Weights of a small mixture-of-experts language model, trained from scratch on English Wikipedia: vocabulary 8192, 4341 steps.
Below are experts of layer 5 (counted from 0) of a mixture-of-experts language model. Rows are named router (the router's row for the expert), gate (a neuron's input weights, with its number), up (a neuron's input weights, with its number), down (a neuron's output weights, with its number) and show model dimensions 384-511. Each number is 500 + 25 x the weight over its row's rms, rounded and kept within 0 to 999. Numbers have three digits each.
Before each expert's rows: "comes after" lists some tokens at least twice as common just before its tokens as in all text; "comes before" lists some tokens at least twice as common just after its tokens as in all text. This comes from a sample of Wikipedia text that the model never trained on. Tokens count by the router's weight.

# expert 47
comes after: "|", " |", "\n", "–", " =", " name"
comes before: " |", ":", "–", ")", " (", ";"
router:538527461492482502514501508512503493487474502529479488500498524497538496540512522513527502445505490500493498506501521573521494539465502516521476489427486475530517502490430449541531477523464480500502445520511501495512465468494497531504552548462495497490490498506485506536503471492492481500516486523501480495548491522540500482489508541511455472463473472462478470492455512502491501478544
gate0:466514475476512536489497460501483482482473465510493515481494495562506488503506472491504519535488501465500529469466539515490469456571498514449527503536517488537545492493509482560551476477515532538495487498504469484508475501471547508500469485522518517470515482491464508510503494530518507479503509486519501479516526500485466494461497535508526473523485529504524560542519442493554530554492
up0:526525481485473529481543449494486513469471512509522477470528439513475520506532520520546488494513512494450521511463489555535480481505540495485506456503477507489458546477478472511491472523467539471519508485515492499533435456511511497492486518507502466475479502517530474507503524517470482450461477484467486517508488513522490443535475465490502501501493510503488505490495519472504520465494
down0:474500457501494540482481476520539561503503521509535495532513489489544488525473460505498489512495511481526520514511536496491472487467543441513558505449502506499465451555492527528499551500501474478544495480482513532536539486539530519523425503531506480504474529524482492549473487488478485481517487495491495502497503522489477507517529502545545483511531465464451480510532527521475519476523
gate1:507462509538454554472508523494528502512508488466496498498514526495508531497530501456478494522443490511493509475464481482430522453470475486519498496474498495463524512489493447482447495533541521486473523525523515484476494446506501441542506461533510485518506493506486517481465515513516488521523530433516543511509496513475497506479534559489500533508503487481524521530487504497469507508549
up1:531495500522489505508464465544482478494567477516501532470497510498545496491458516567502539551507516521467485478495513529486482523489506487480539486490501475462499500500523506509493544515503495536482519523469481505463494473501517479536562481486521483498438493476540494479529540463539454464500499448507499516471504508508529477497509494523494519462495532506530478474521482488551510484513
down1:463485483511452509509505519512514463528498532518476496473553489452505479507475492492473482513478506536511471517489486535559564538491503518499486493497565471464494536502512510484534478467506515488518496465484493522512498497507454491491487437530504463470521498463531523548494499501541468507527528472507432498489496534516506502535515472509462507521504502494485496497478529489473489516501
gate2:508504511475504533509510498475526483487535470499500548509532497483523491498531503502472491479529521451464473534482501493455474549504531500491509507509544510523530508519476528521513552471476489529457497495499511499535514488501480527518522490501512490528515435489534523509530463485528443532482545514503463504453490464459506477476478489515456481506551476441525498518524504518513470516507
up2:475514478559471466471490476472498487519504512532504461433487487479515510492507512535498522490522538520508524493506473529472487481544462486521487533538482487478455508452521504435523507528473483540520490519453527544500502517525531484499509480512514458463466521482441484518491528533493545503507488506491513526529481518487519535533470477511498528485471511516496510507516487490521500487480
down2:503501518476501503533493534479478470514534467528545508500562512483524478478466502477510469481544465460492548509415467501493486529485504513517479507499504516511497500496499512518528521479490478516587461485505471477492503445496503510480494481488495464510496501506520482521495493515461477518517520456479482497496519487465530498443502519480483509490469544462564452447511505503519516522521
gate3:537508485516479528491562491526517494476486482478493469454499500516517497469496546488508556524498457511543514498474491455485490453503511473489537506519491501496472462503503495464469467503508523487456508498498503497527483509510476527508511481517517543482510493522481495516538464530551531513466496489510498462523474466484489479508514495461480510481500501563478545530478494456510536479478
up3:484521544509513538517449503521496509513507472498470544551496490493521503501523509511469473495468529464528517536500520537460510479447468503496485490536491530478484515510510480540529544510527487517523500484492532509484484534489486506503484459534514490505519498509519491482528484480466494506459509519496505531522511501493561528491472465525536514519530497495524509502517514466502446505477
down3:490523517464543497504503460473508503482507488551510467465492492533493463475461542496489511488505501500482514510451448503538482480531515495513473507457486480510508532491523478498524464460484507486505519510499442478491466505479483494500467475483449478498502521470539507486507507543480515487526505534493456473489488475489480514469498497506520514515550496498462492502500485487546488473515
gate4:502471481508532542466495491470495505512480481477496530479509527537480472510490512474493521457513495500470516491522516539512474493509505505527580518500531456505473522525509484507520486525520500503500512491516506510479518474472517537503422498463489481445484483533517490489509504522467480457531503459521484473545483502446482468468509469542538539473515532486509481502502515472450478505479
up4:522493518494500526503520542494525469498493498471506462434477508475501495518537497520490526527509489473538531472485515456496555530484499513490491492492486486499509482496504436487491506447503511518460457514491471521493505541507507470508485485487472454526505501522521497526509497532509486509506501532528461523470532496544554485528528553491465509489497462511500484475526481494505528499497
down4:511507510458516459485483474496477545459533487496509456481496426477492495545489527523515519504510508473502486505511470479506471512491461516518525489487506485490519527527479506507503548517448494462479482552478491503515432481526498513514492516514521469507495434525451537467556443540502484475518435481478552492524495463494509473549515516524527495539516574440489483500518498495496529467507
gate5:488518505512488490479466519514516500535500478536476498481498504466485487471480482521544567520485465540488483509495535463496463486438501488498522501485503505566456505490468535478531514539534512513497501497551537479500483560540479505527498523485523493510472446551526541543501475488491500478444488444547527508476513540493550481477502504506488490499529487499501486484485510480518527471486
up5:498486498535568490510483508494468498487489485472504515491499520545492494516488513539467473454527493543469497491522528514495494530539510484523504478505477572518519505464519511501484461461492509532541533543443487480477511480523482516441489508500463538503519513484478469437522530484529500511475527477525516540508548479477492510525486486560494520514484513521519519502503499491496525465533
down5:517496487497463463516507501500510500474507511519489510518534547520474466499530550499529521487479470478487544482456511473535521516525495479482524474494466508520482490509518505508528481500512520496499474503505509526467535465483528488483501504434494463491485566516547487510531467502493541478500548485486547487509533512542537494467484482485507486502490526490519517508518533447515491500470
gate6:509546490463504513474501514521481520490522495478536509494536506478493502501474507502508511537509531488525505485543475490492510488457486495544499488418505504510535527476510490493531511457499513483486490507509473508462492465482510534496518491523530499515522470468480503430500522463483526534463523502544436477522483513499509510535459483473507524474453536478503460541511508514494513488492
up6:500506482500482510472497456506529496500477497462489503489486514512473466548458478478564501444516540484524456505500485502534479504461536563504500521454502485479506528489543444519522517506485460478494480488500475501517527476521507492544510485490511470504465458496489474457502530527497480511467525468486472486481535516519458497512502502478515514491511491506511487503471461509516567512513
down6:510461501453516474475461445525507534503514484500460480511516457490490509472503472500506501520468520497500488506515535524532479501504504509517510561502507536499514488504472509535530519456512489528458497492463532505504534514534472484547529474508503546541494459486493514481502508507479454419463530482512511538483541461527454537500518478479476462472490508452561542509534451513490525485516
gate7:510509464505521493499521521493524532485490484490486465531503513477522458480476514521522543490489489485497511538503536481469504490486484529482516498476504440541515520536522506492537475481503489493516503467489496497493483518500517516518539478460515495547484515551512501536480478520527536515499540512556488495532477509514472495419491479482490523465506511516504502522522488517479472511488
up7:502465506503484520471512554499490483513496533479447528571481466492511446478495462492545484486488499484514476534516573494454538520500484504479525488477521463506500494519465462471507490468477509433515486483487508520480517502485537489506520507452496485505501498535506479509456482486511489494535505547499486419520495506524484457480504505482505509447511514496504476508490502520519463485521
down7:526487473528511507475525467521498495443516523506426478495464476451489492543522499512468514520500479498517497523504530516465539465531501490446529516492515517504469499464485473460509538516547514497526483462492556481535478516476524513459507502535531544476511479487527529516488473553497486527489473515545500519491475467524471495485490489500468496505493505468508554523481524500532493477509
gate8:499465455517520485481456507473510499472446418502501560511488510529504494495491487528547512521498503503493521475491468501532512523498508524505467476493503469496508513471495480493478485499543488498473532519523474482513520478455525503494509501505536474513465481529511536446532518514510502526550471506507513476497477527519486466493466491533499533510491488487527550504508450499493497523490
up8:491508482491504514489521513489437524540412474526507492507493506515511550502517518515504527489452479490478541516481442496460506474439502497466466502480496520501502506497453518496503515434477529504502478506530496527491561490545513505574504504507475468504466519524536487500496508521495494492539507514469479509481479526483450490533489496490487534510540502487512490528501498502508508439506
down8:540466502517488495476503512522536490498467499510498512506575497456479503477477497512483505491456489520526507487467498517514467516529483467474477482464501549483459520497469490483519475532470495504521467469494542532510497496477507499489512477492532496462473463443489488532483499491492486450479490523486520499505467501493506514504453518504502525482543437510495513500555465468486498479490
gate9:465519519470502527497487493508528492501533460499491484486486476505522496475516477467497494509515441490500535502461497514546507511544464485466523449524551559481545470502530515491515520474491514526493457526539519473507531512495512524492516506502548558552515484467478537463497486495535468460485463490464518475513520497501536474476479489525501493511512517486533519507528459547539554461522
up9:484507503497489527503518464499491489506569494493492480504516504520498449462562509521527461469519462482461489540452536537475547479525464496520485480540483532464526542482496503483534511504461529493515455538485471500544462518480506485491514544511512530541521511517516511459475509488510479473518465483529480503471520464544515502533497517521479508495512493516528463493529498484515486465508
down9:484489528497498510504471529516500478497472500503496480460541505489494490517510426517516468432530533520457470463516528446512525484476540498487478497448532537529508490516521530536505525475469470514479530525531499490494473460534484522500487497436524503509527490504499507501504503517503475516450472468511441474469533504463500516538513549521454448484490485505470508466531536537470511501519
gate10:505503484498523527492476516515467506533531500512479531494471534478542498459490470478477548516501549536497494546506488551514511503499480456520517515543461484475473527503504496498485496527501515485516514475519471471457497494456526463439472463480495475478530501488500495527506542512506516498507506507490489557527490466515470494497475489493494501514487491526500480469519544482486497512494
up10:535526524524488558486515500531486473495517543483538495511494497486529514493516522440500557528490509513503472529506521524499514513515488495485497508523416473489485525503485543566474467480478500496511508503532505533497501518469525540461490523481520508494479525479493491497520458540502494466496477521515516534504475505485484488481483517502525540530514483539457464436438506496466508523501
down10:503459530477483514502489456505505531517486530544489509521450490481503508517491483526472481551502519488479484500483501483493493522473529475498484532491490501528519515472458514511494520474485498442498470484514494501495522510497499517467511501520529474506507494534480505496486506512486495542518480481513531458528456520554527528488516490511528513520470519501455483429554532499539487471484

# expert 20
comes after: "–", ".", ",", "19", ":", " 18"
comes before: " |", ")", ",", ".", "%", "–"
router:461477527503501497505529520519507456442434516510565493500509477526494504476520531514499496501490490479467494507472487538492495429490506540510484529499475533480517485521517503507484528491513503482503516556485462498483484512523497457470508515517503508520496515497505496474503518518500508501488498446503481499449464484485509491497508470490519509475497464515463509496515492483554504494509
gate0:451544489488464540535508514467492518447469543513506544482505480514523492521551511519480475505512479502531513495499575518481494507449448510501520462544485531468465500468532475451512517506500536507477467514518483539512509487494490475486537524520480510510516500477435509436496479502461505519467524497516482511541490484512468517479483493524537516525516548499458557480493520537538510498480
up0:510484536457504505480527441561490474475495511516517509502544467538499495501506474514497486504480504521539505513494486519471476510503482506461545489490511540494506535480477470449487499488520524509473488505513501564501475537505502552470504501504485467523510527478479516501525506515521495505489481509491529511473484495471420496510482524491503478495462485513499526498501514498545484502442
down0:488472467461492485520539507506484481485508461511516502491539512489507517467501516492497475521489482493518536506494509488533516493501504489518489500494522474539511469543504508477494453518502499534465504480487498483555496502484493502494508542564517528509489521504517495544492504503500538550480477508536505478522510496487470549523515510526486502462515474483509487569464480509522477530468
gate1:498476515550507519523483509503467519492503489490457451473554537491562478521520479566513473504522520500505530464535530502394515481504479482528546507477487522516537522496503473487559514538527512536494526471475497476499504486506484518521495508478482486557509461462479489506522536482497510519536511476513518493481519499505533502481483495479490486459502485480548539484505481514483491514497
up1:493503486474509460541508518523500530544514510506512501526479495501462471508541484467472521462489485485508473508498490511532495492483507394511497498481518489470471460523488539481506455498485495516475518534514523505500523517511505520513491530529488519438490506516505491486490439534500556503487449486460534508503556502499514484479522496462517456493482515548521510539539467505514485486510
down1:507499471472550494481483490507482497472483510510508530480474512521483544518505484512527499519479471488492486491478528496532460439502535490538423556512468507446528459515518479511478486474497514486508512485501493561536510456473500505506469525544500493429467507529488472525509511520478485534486510523460545513548458498486506457502461494478516466474454494525498507510514499514491515474478
gate2:506518470519506548513469486512516488493518446479487509489473495443514484515576550500503489516520475510500508507452489498493540548491470518521536477497501507451479488493537470548450511478492531513487517490500454494464502514501470484500499513504493486545497481491459524520515486490489500484504484545503500527525494474511504519533477480497471538558479515512491468440527512507502509511487
up2:530538485493526474523509494498480491446472472494513499493466498486493487504516531492482513508503466487465501465473523531499519500524484511524536493485522467477492472490516442553481509532524504501533486506477498472503518538509478467499518525532503497537495520499469484499523504478471535464512492498474494514470553446534448519529507459523478500516490500542480529514490541521507495478499
down2:507533512484525508518489515559491494517450478474474555469511507532479508483473514468530495495495530495508481458540470478507477492493545476536531523493499511489501497501473520489480446494498477517511491493534462538487524517535483503500502524507467540485496504480493498447532473486508490505473492525472498489531527520537466501474535472515508474498505533525496529464476435475502472458532
gate3:474492505501519506499499533471478456523508523506475519510482482513472516573457518493477518564545525486510526484436505461495520466539507494492507501494504490474532516477506537486517528508484485518485496502520496508479475506465446504477507520541540508496484483496484512501506499500521525534478533453522521501497462506493513541480524510487463495495503480500491495561543496533540486513474
up3:474484531485521538498530495521470465480501495504536496476508496492508505493480502512479480508550502469454511489483456513470517453525499556496499501473484527486482490480478509515482559555469545481475482514504495525530447491486521476503526511529531497491486492534505515519477523505491507521480508536506503467495496501511465533512503522500445499498439486510492491507485493492540478544509
down3:482479510517526493512476556492511495450494476475456501462503511502485541486481493525513488498514508462504489500503501527494515432528500476519466513508485522528552509496496499493527544508493524495498499542500523523576507486463489511488522505481487462477510541467521519477472490503501467550485509490518488503506474507518455516486532475513506506505496532513539515508522548508527505488482
gate4:421505481472495509499508493461453502533475501524478524501519464487484492479467485517546486500492534495505515483481499477549496484502490484518452488447530548489480520504492523464483454488480470504516574477484478512483489489519499436539520495515519475473507554511510537459515538491530499531520520461451526516524518516522547526510503456500479524512534496498547491493519484500497521476522
up4:498507463488519495482504478464519504516496502580517481490468518487488503494484483507546530500528503506521512508454514484502490469487486501452480500461479491470469501512477531518461487491509499524533524521540491517501538471508489504515513493488494491492474498553501505540516500511475523449507437467487477488460510490503488509552474513504494524511471499545510519512512511492535496478479
down4:484508480501564503496447540493514505501513534505488485509512460485503509496483519487526507553509452501516499566450482467472516466522495526472537521502500531503514496514515475482482489489489444460515460534463506522464505497454519516476469517494504498527483543436543497525479495523524540499521502474488533549501477521512429522460489470474504487502499521513477470495492524492514469526498
gate5:498516483447492501551532493453514486515506502490495486492491492547517474486517485470493529507483535517497481490497487475493474470491510456477472469522506517512533472507528531493472481512427504496502477462446471446490475514480504518525454485556539494463536491501522520495523429504515469509510486516540491503510538505469500501477460493517495472522505495482502523497494478493476513482545
up5:524513497505522527519466439538488503542529513506535528519467490448505525523507476492522463543527500512479472526473478475483512493514502498481496513530493500474500508512442531492525456484525524492542499504504510535520465504500492505495534503497495543511520474548508512468468526499458503474477525536499538475479438490461495523546539504508487453512502537516527444536513504523574501509487
down5:464541537542495530486489431475512568543502492503535534499507529529514463486485497442557493528525466513516500498486498454473535511466493511507511459468518525518480530510470555496496530465485470509541488476489515501509522519473509511535518509485474502542529496490499499494493468492523500485470516525502539545482499516508493470539502515464498541486444496526551521478500497471499529504488
gate6:463492496493501508446489510489486541425516515517462495539494477511483480461506508451464501504487498474535477460466511463483447494495475475535532494485485536490556506490446483479538500488519484549506546520499488525501520474532482518532506539560495476486443471483495517524541497480534466533516477483473517497527485491484467496510516521474500479513488503499497480499522484528462499536507
up6:503494478486498453491470521494502498468476512522495466484517486497531517516483494500467477460488457486504519476473522478483478528466485514490486502505517536527503513501471476520552498473462506503510531499517489494491506507498489521516501520545466479496474536476460470460440529493489561481534486460507448503482507464482519529506488508495486471524507493459526545501513513467477557537497
down6:507516469494475546459504470509529517541485496507472525493514511512480501470499492498523458480447512451511500472515526507498456473519508458476448516515496472485518524467539475451538491486534482496503511490510495503450490499484479497458484467447503495527471490510494542500481497498508518487506483518516491460501499527495499544505486514484482556484492510491534466503471480505475514540506
gate7:506535444530507538520517533491489541495513494461521528489470506504512509511479472461481548517516475473474506494508469498496500476504521471514509518498469505555501518471463544504488494517526475513471498463527469488502480470466478512558534474510526486471533459514515516583504527482540492494472500494496495517501535511466521531537493544532458517470523545513501532509506496493500516469521
up7:491521458500526489496516518514459525504462491488525468466484492481487514542534468483497556469502534495441500506491445528489492474483526481493495475557502502513507508510497526469487483528498504506517512500500477491467494539472533505524547526554529466483509501508487522525513499500491474513483460519511513478515517573519542471470483482520450502494509527477446503458545504508494488474516
down7:510524478460501514498515482519530516478541480509483453518507469550486530535463508475514536478529563485526444452506489474462529472507518522479486516491533528514515462496449526542459485519469499481539490519528493479470471514462481449486491523483501487492530506491531476511504494538470530497524533508470464493486546516509469483562479497492497496507523511474510524474497520527522489439539
gate8:514532442498504508478550473510487471451467459480512515469523502526510516493475499481554477522511508530492508509488479505475509496489498477539525498504499479499501459479514468491492482508454458533472509509483528497519484467492480505515494535519527476537539517487495519557494506495514539530525517456501528493501542490480480481514452517491490478485488473490511527523486523470452509486481
up8:487438525483493467519504513479498488540529484519525507494489551518490512485515505448534503503507492536531523512494510508497515483486495474513489529482502504505481500495510528557494535495528431492513464488509543467501454527513497495461480476442498500497523526530518489517464504498508458495497475476516485526513441495495549492524445513449490493467492519528522493524486465472532507502469
down8:507503515511506492560560491507530514513457461478467511445442493492501514445469496453533503494490543452471496530478533519506494462494518492482442495478481527455525488494515514441474508470514489496548455486498528531462489485478519462489525525531488546524496524458497510492526471503478497506502494475497480480480518497501492498520519547474497511474542477576544553507530482495510484503454
gate9:492457544514483462498504512506505494472463509515480469510512467486477500486510495494506514510486446498467543491481452527489525549486484498510493518514497513527496485531513479503540543529548510547519504485514473520469540474500501485499488485481505530568509489487501507450525489456503477473508525538545525518506484477488459501466461484507497515526478509500473525536480500492534558514515
up9:498526506473521503482537439498490494496570484496536479469513508508550502489498510465508512514542516470494482526504481466513498518493514519477520480492481500447502489494493485517502437492449478474475538503492507556497529495494510494518530495511521472481526522474523454495514534530486481509512478504521555482475450494491458509509488507494557444507500531488525526506524507501471493501486
down9:479485465492469474503502510518471444489506507508531486454530526535487489512477457543421509494460543510500489521490527496511501530546493539461439533489493517513525526500524490510513520515490504494476492541528505493529463443451468487497474487484500448509500514513520493459549493503490556525492535506502502475534462518516507515459453473518506532514498528510501491542517534494522473475505
gate10:514495543500520525540497487498488542560507488508453458504501468501520522536547486519508513501530542506494515530492485447482489486490482561514539477466526443499459503488475476428507500498512474522499478493493544505510475551503472477515489509495449468478474500478435478497555526504525532548472550522495552504502485484498514526494491514490498497473506479481509468497541503465505530519495
up10:509498497490494502514468453454514516564516509482508499504515484493512496510501514516517508501502538494518508472506502488486468502500497546481540530507502497528470462486463485469487487462516515482531457501503503500494550521471483514508506515472474486542505511467478513495506518515526518554476536475503528461497468548496528516516517465495532522446497490467499452493488468481502518517517
down10:515508519511526490473511531481539482498528508510514515505513482516520518523470513497545522498493506507506513489495480535506509507494515490475508453481516481527505528542543475505495532500475430444472516489493493498503529494486506510500455511524556490536551508505474480468477500514522479477521504476489524464518503512494483529501507529480513482475482521510536462523519494499528473484503

# expert 3
comes after: " |", "–", "|", ":", " (", "."
comes before: " |", ".", "–", ",", "%", ")"
router:482527415493507487473433529514497487476507508452519484531497451526481485475526505509525510478525492490499477487525508535509537468508498474474482486543521479534447525512543468496497470495515525478508474478498492490515478494539506457526489527521539539519491466508457487525524521472475505488509495499499493560513531516532488526520497495510500480493502529511501498480478472465450463477518
gate0:488520518517464479481499520500496453519511484493494516457513466504472497516543492513497555485480492501477502474505466487499476445456496474507493500510517446500522521553511535479510499534538515509486506513451510501500450510517476486481489489456506535496522544474474493532547473467504541479513491537489491508528515516479492499501488497474467516505505520459509519459469460493506515492524
up0:518499502517486553501454519470492490518481481476530547523544536562550482483494470502486492540499488549493483484509503527490476490524470516528514514518462523502537488502491455510491549489543510505464502510478484488528500485515493507489484504513482506488504441482474519522509471502485540494480524522459519510499557482497530492485453516519456481477516504522494487491466474490485476467539
down0:484515526545489502471526478489486512493530482496506531456510485526507469497466491504514521522473489508503488498508489533512486460529483515478476533459474514486496499575476503514518505495525496507512515533523508481491489517483515471498561475485493500508510500520506473503477498476516518552457491517472524507472461496502539515478464500487433492473474489504531515513501519504537495537480
gate1:504524539530503513476529506501491522511505481489485500499519517472489507531487474512462497534511530504487485502512489464501506465463466493479495452516483527516525521501478493472494505539520508523475533520519497515478532485450486501499495532523476511483536489511478553528531515530500500528519534497577524508450509486498464517507521510482452485517481461467454498488512501489448507537482
up1:482500487497499561525525539531518466527472511512548501493519515494494500464487488463541497467496517527503518474494523481477469521502527445528500475486504497472490500479514463495478525488553500494481464513502447470520476482529431498500482499473520503517493545513492510501431529503469455478527517485479504511536478524538517543495510525533515496518514452529474455498516489536550533468454
down1:457470522496476513519540488510502531494457462534484482517479520531539494545496513497468527526534469501516482510497503487513558498553505475487470506539510594478502512544555511500501466516494490485483465502507510516474466488525549500512486464474507476480472498519500536503540544502496531476501510460486513535493503465461523581480468494508505512473459467520525516509485455446510477484500
gate2:499501487518484435515529487502578515501513463491553532470512487492501489513506482480503504499477509478509516516475501486529493486488491492499514487523485502499533537541496513501486540531477527483489500479524489508484499492475557495470467547493477490480487474487567515506518463466514499523510468493491523529496499452524492457468479448535494503491497528493515531517522520516459527520482
up2:555491503483544541463509485458473536523504542477507509500487506507492488518473499501507520547535472525495463455479485495489552525487503502509525521485447511466493469505467466485446465489491486519500481537484490533484505527500468529519537491547467530477504513512477484507536496486482481488441518492466485489478495501513497502496507539453501529510511480490503490543554529531493512525493
down2:486491531505496511487517517460496480464456527543490494510487514496559487491485487486470488479496524502508496475505522496490496521482475490461511497531479506504484467574555516521508492527483503464455480513550496518432502488526483524498494479505487488512503522477505525492519496477500487504490533522538534500437468470514486530498489484526497493510530476484497495482480500490504504504549
gate3:496508525502533527509523508536474504483528536492541473512520498475515475514454520490482498519513494504543492478501466550487507554485503510463494471498517508514487503475488473468428497543509530501501488546477468538500535463479491479487559557444456493490481494483449497507491514510507479475504480523457509493488514475465520507513505452502525524550475479533459497490515530484501528483459
up3:509477486482524435509456498508536476547483510490537498523493520537503515526492480505516527507531535486488489513500497456491481502509513508489503546528546523530472484539530475486497522510466517502553504497496516509534541531493512460495489548491478473489458480470460472452464469533463518491493529496509535499523534525513480501486483480480490523461475503496505494485453517524503480441460
down3:487519511491517483500512510500511533461517548483475480538482471509525522540507480483497514491475513509519505464522487478463511505504465518523527444474527479511546502432509496526472497532526545514510519555512517447477440518490506485477476506457471508525479489513489521504487510509540483515486491535502514483492527491441486501508522471495481496549506490490464505466470518501485523512471
gate4:490520498476499505439517530526491517501499538488490483509502507510499488490493490473487507497516507531496490444452461531461554476480503467467481480521492498521509493459516451487478523483517571513527475471562487528505475427484501532470481495518500520477429537514512466498526521531489515478521478507469525490481505489505460479498463497517484517557475501500497492468442495453503500514505
up4:460468514475482505463482525494508492486524515518539489495515533525507460529504529489489500505548480486487503453486524502481461509516486464514477493484498513498483515486466488526524511511489479504507528525474502498493482510530511490453599494473478528530568567419520521516481507478515480417527463491482529515537518504498496482562471470508485543532507475490511456495508525441533508484519
down4:446474532462540502507498500460478513497494503468508504537473492498518489500481484485540518490513449502520500493457478467476517543495485511473498476483514536494509519491446503526509461514485544551520492479516458510544500477442501556487485471498462504521522526469502487491477568506441478515458487525496487523505541551511510531523503520508529458503485474505501526490499526501522474496490
gate5:525519475510496520510542499489460525528473495514523475468563521526533504494499517501502524547515456492472505497515490512479504482523472482481510509500483556525531485485526467486520489506491511536532540506489464516515508441492537516514539535498499547498532492530504486506503524476495435482519500495509489502530532522478466500468517520509488494467462494488474505537517530545493514461499
up5:530523475588495508491504520508484475516487495495485507520496475480528530499488484487499498512510498521525489448497468514515479493496481476529501510519506552497534458497528505515479498528538497529508477505529466506522516510492467491438491512494512510497478518478518508476496434548493495516494466521504491521531489474490463505508523492491516485494522476489472539509500534468529490517490
down5:499492521500479510517477508510489537454498501524512482566499493457493489498478495507492505480499465541498530500499530511508492496515474508461502536499467491535540458501527491528518504491489527522499488522506490459464521490494513518481506496521494520532485494491539497532471479495514486466518530502473520513520476514516487497473506542499485539498523474453534483481514514524500485462532
gate6:515555508516542515535508493539474485498490501517494523511470533495524518515513480472540489501518534482493466489495431505445501490472486542523504470484518441441491472440508491481470509489481490482508484483469498509475501521498497526501472514502479472502529542524516490511440490482506487489464494508511500506474490528494518519473415535509471515535520495485511472479489499471534503545432
up6:498551509463499512543493519515486487497454519451496503464484499517474519496510482488512466473530537526490479498507475510421520482490505499521501507465474512450497484499481473514518510512476510511472506516458485508513544459508513500480512547478494494468497518475497444505437512485501498492466481498505515471500530525523493484532485501507452512483511454516534466505498490457524471448468
down6:494454508536500539533502478511474499513511447516518466556503493501513505489482510454523479517512487507524507515512478513523497529480504551513532482481512509527511515479449484507478506525501537527466447527526491530507505500514534516475472498493563527527555520494515469476489475482531502470513528531517534479498499481496467532484534492509530483460485484515509498498478510482533471517498
gate7:464534518495490508435504527514494519488440484510481478474497450522470506484502481503505476524468497498482495487488503505473541485476524514509518465535533545474547473481480492497552496510480487503520472515492508509556456486506511453478534450493509531498513510531514505506482517515537482480457477493489512452506510511464529503531461465503447486532524543502521460480504462462506553521469
up7:478479521458540496494498470470515482492478469480514548496462483507504488494498472466502567516518523484489487478498520442496440506486510509490489506507460476497487507498489511515503462453511504512432475503490514501489487470481503492516510466475488503497478487532484516506471465460497529464515482513489536471496471535507473519496517512461549451450505478480529462528496508577526492537474
down7:498519493461530495485466505539523551488500491467502465501504519496518489510511474472528513525512529561507519507476482512476477527504483489503490519495532504498525469520483517523493518537446506470482459515477494523496470496506509504450516468514433512504503503477551526524492468469513449504494501497550544511462460536487512532521494489475519509504471520524530543471496488489516474485503
gate8:485527500465500526510477505463490496498482458503504491523477470477507476528515467528506534495443523493472532445510506528493520504478480522501474538531517470526516535551507466519479509506464521505494539502515494479451524452518537468503474502481505531501454470524476532427497460532501502502521467521469473483496510524490484499442496500502489457494541519558485482529487506491473519496576
up8:502488503521527495507481461501458479509504491505484511470477485523507486519513510466487447516534481497514467476525522488488490526550491466523508472492473497517472487443503494547481500477499461504473503494478492497501516514490474507510529462512536531508538485516531531473460549512522512497506571488506516470508492459492519509506476534502466530476500492477532511537475518506493505477472
down8:523529511505506458513522534503497485517468518488524527527542486502552486496481529471496527520521491500523544477472501485478511537534513510467549504482510509493493505481495496485456512570498493505502503478548542504487562517449501478469497500477492523496514528504472556512508474493507492540519483524487537493509514510521510486464504516480483519549495494517486518495514518460519489519515
gate9:502489525550468520502506540462518503553443547518476534507494513497500481486506479512552550511480493512543514476485509508489501475498497506515507485465507489502529525490493501459498512457514484531519576510551511544514492500498468481526543507490515480528519459526482514500514507511481506494486491546500511450496514536484464537469452531488487547516508497478503509519478494484541510530507
up9:533542502539530483520524509547530520525470520487506501480484526508514511511537522526468481501495509541492493557526534526493526507502512466491533520493485486507508478485515546479503462505521507479474497456479529510484510469466489493522538506463441486522491519473506497517538469458498482520488505530516503465544490447530491520471497480486483536483495546482463529511498487467506506470494
down9:503530487519496461462530462549470518526541518520496442488472490482463484523483504491513525480491509467492490478477494475531449485489507477505527483494484504520531504499516527478469542517536515486541484516547553520495510471497484483480491561475471508520447516485500548488519510505498489502494511500465460547515498497488503537441520493514475531464482429522503518466493482501503463457517
gate10:471460513492489521501529455489512455483499496505465504503500528479521485496499481555540479483456508523513508510525475468472507475514485492468532480527478508519521518494471489494472479491526525517508491489458468500531479517465498520474517510530477502510483483523512498441483482514520472530504457515510503487482496489508491487536489510520456538558494511503449533501483497462489493540505
up10:471518478519507510524498526497452476516487519521509537494491547506511499515509545507477464491554486488491479490459496525474518500500499512507500480504476493471492498504508507542562500523492475491501528485480571510487513516522516511499471481436533511510522528511540494520509539472488520496488522508489476506512533517501517565436480540475494496455476496517528492465496518502528479511490
down10:520516457518495504471530482500506457500517509522486479509439527497525466529550497448508522509507506481494489460513453487486491517508474484520503499545494514507504474494485472502468497525524529495527528514461524539508505527509535495476516528511492485482457449475481491497536449466463472493492483529483533431491484484478538502510504478504514507501495516484500539494447521506491521521505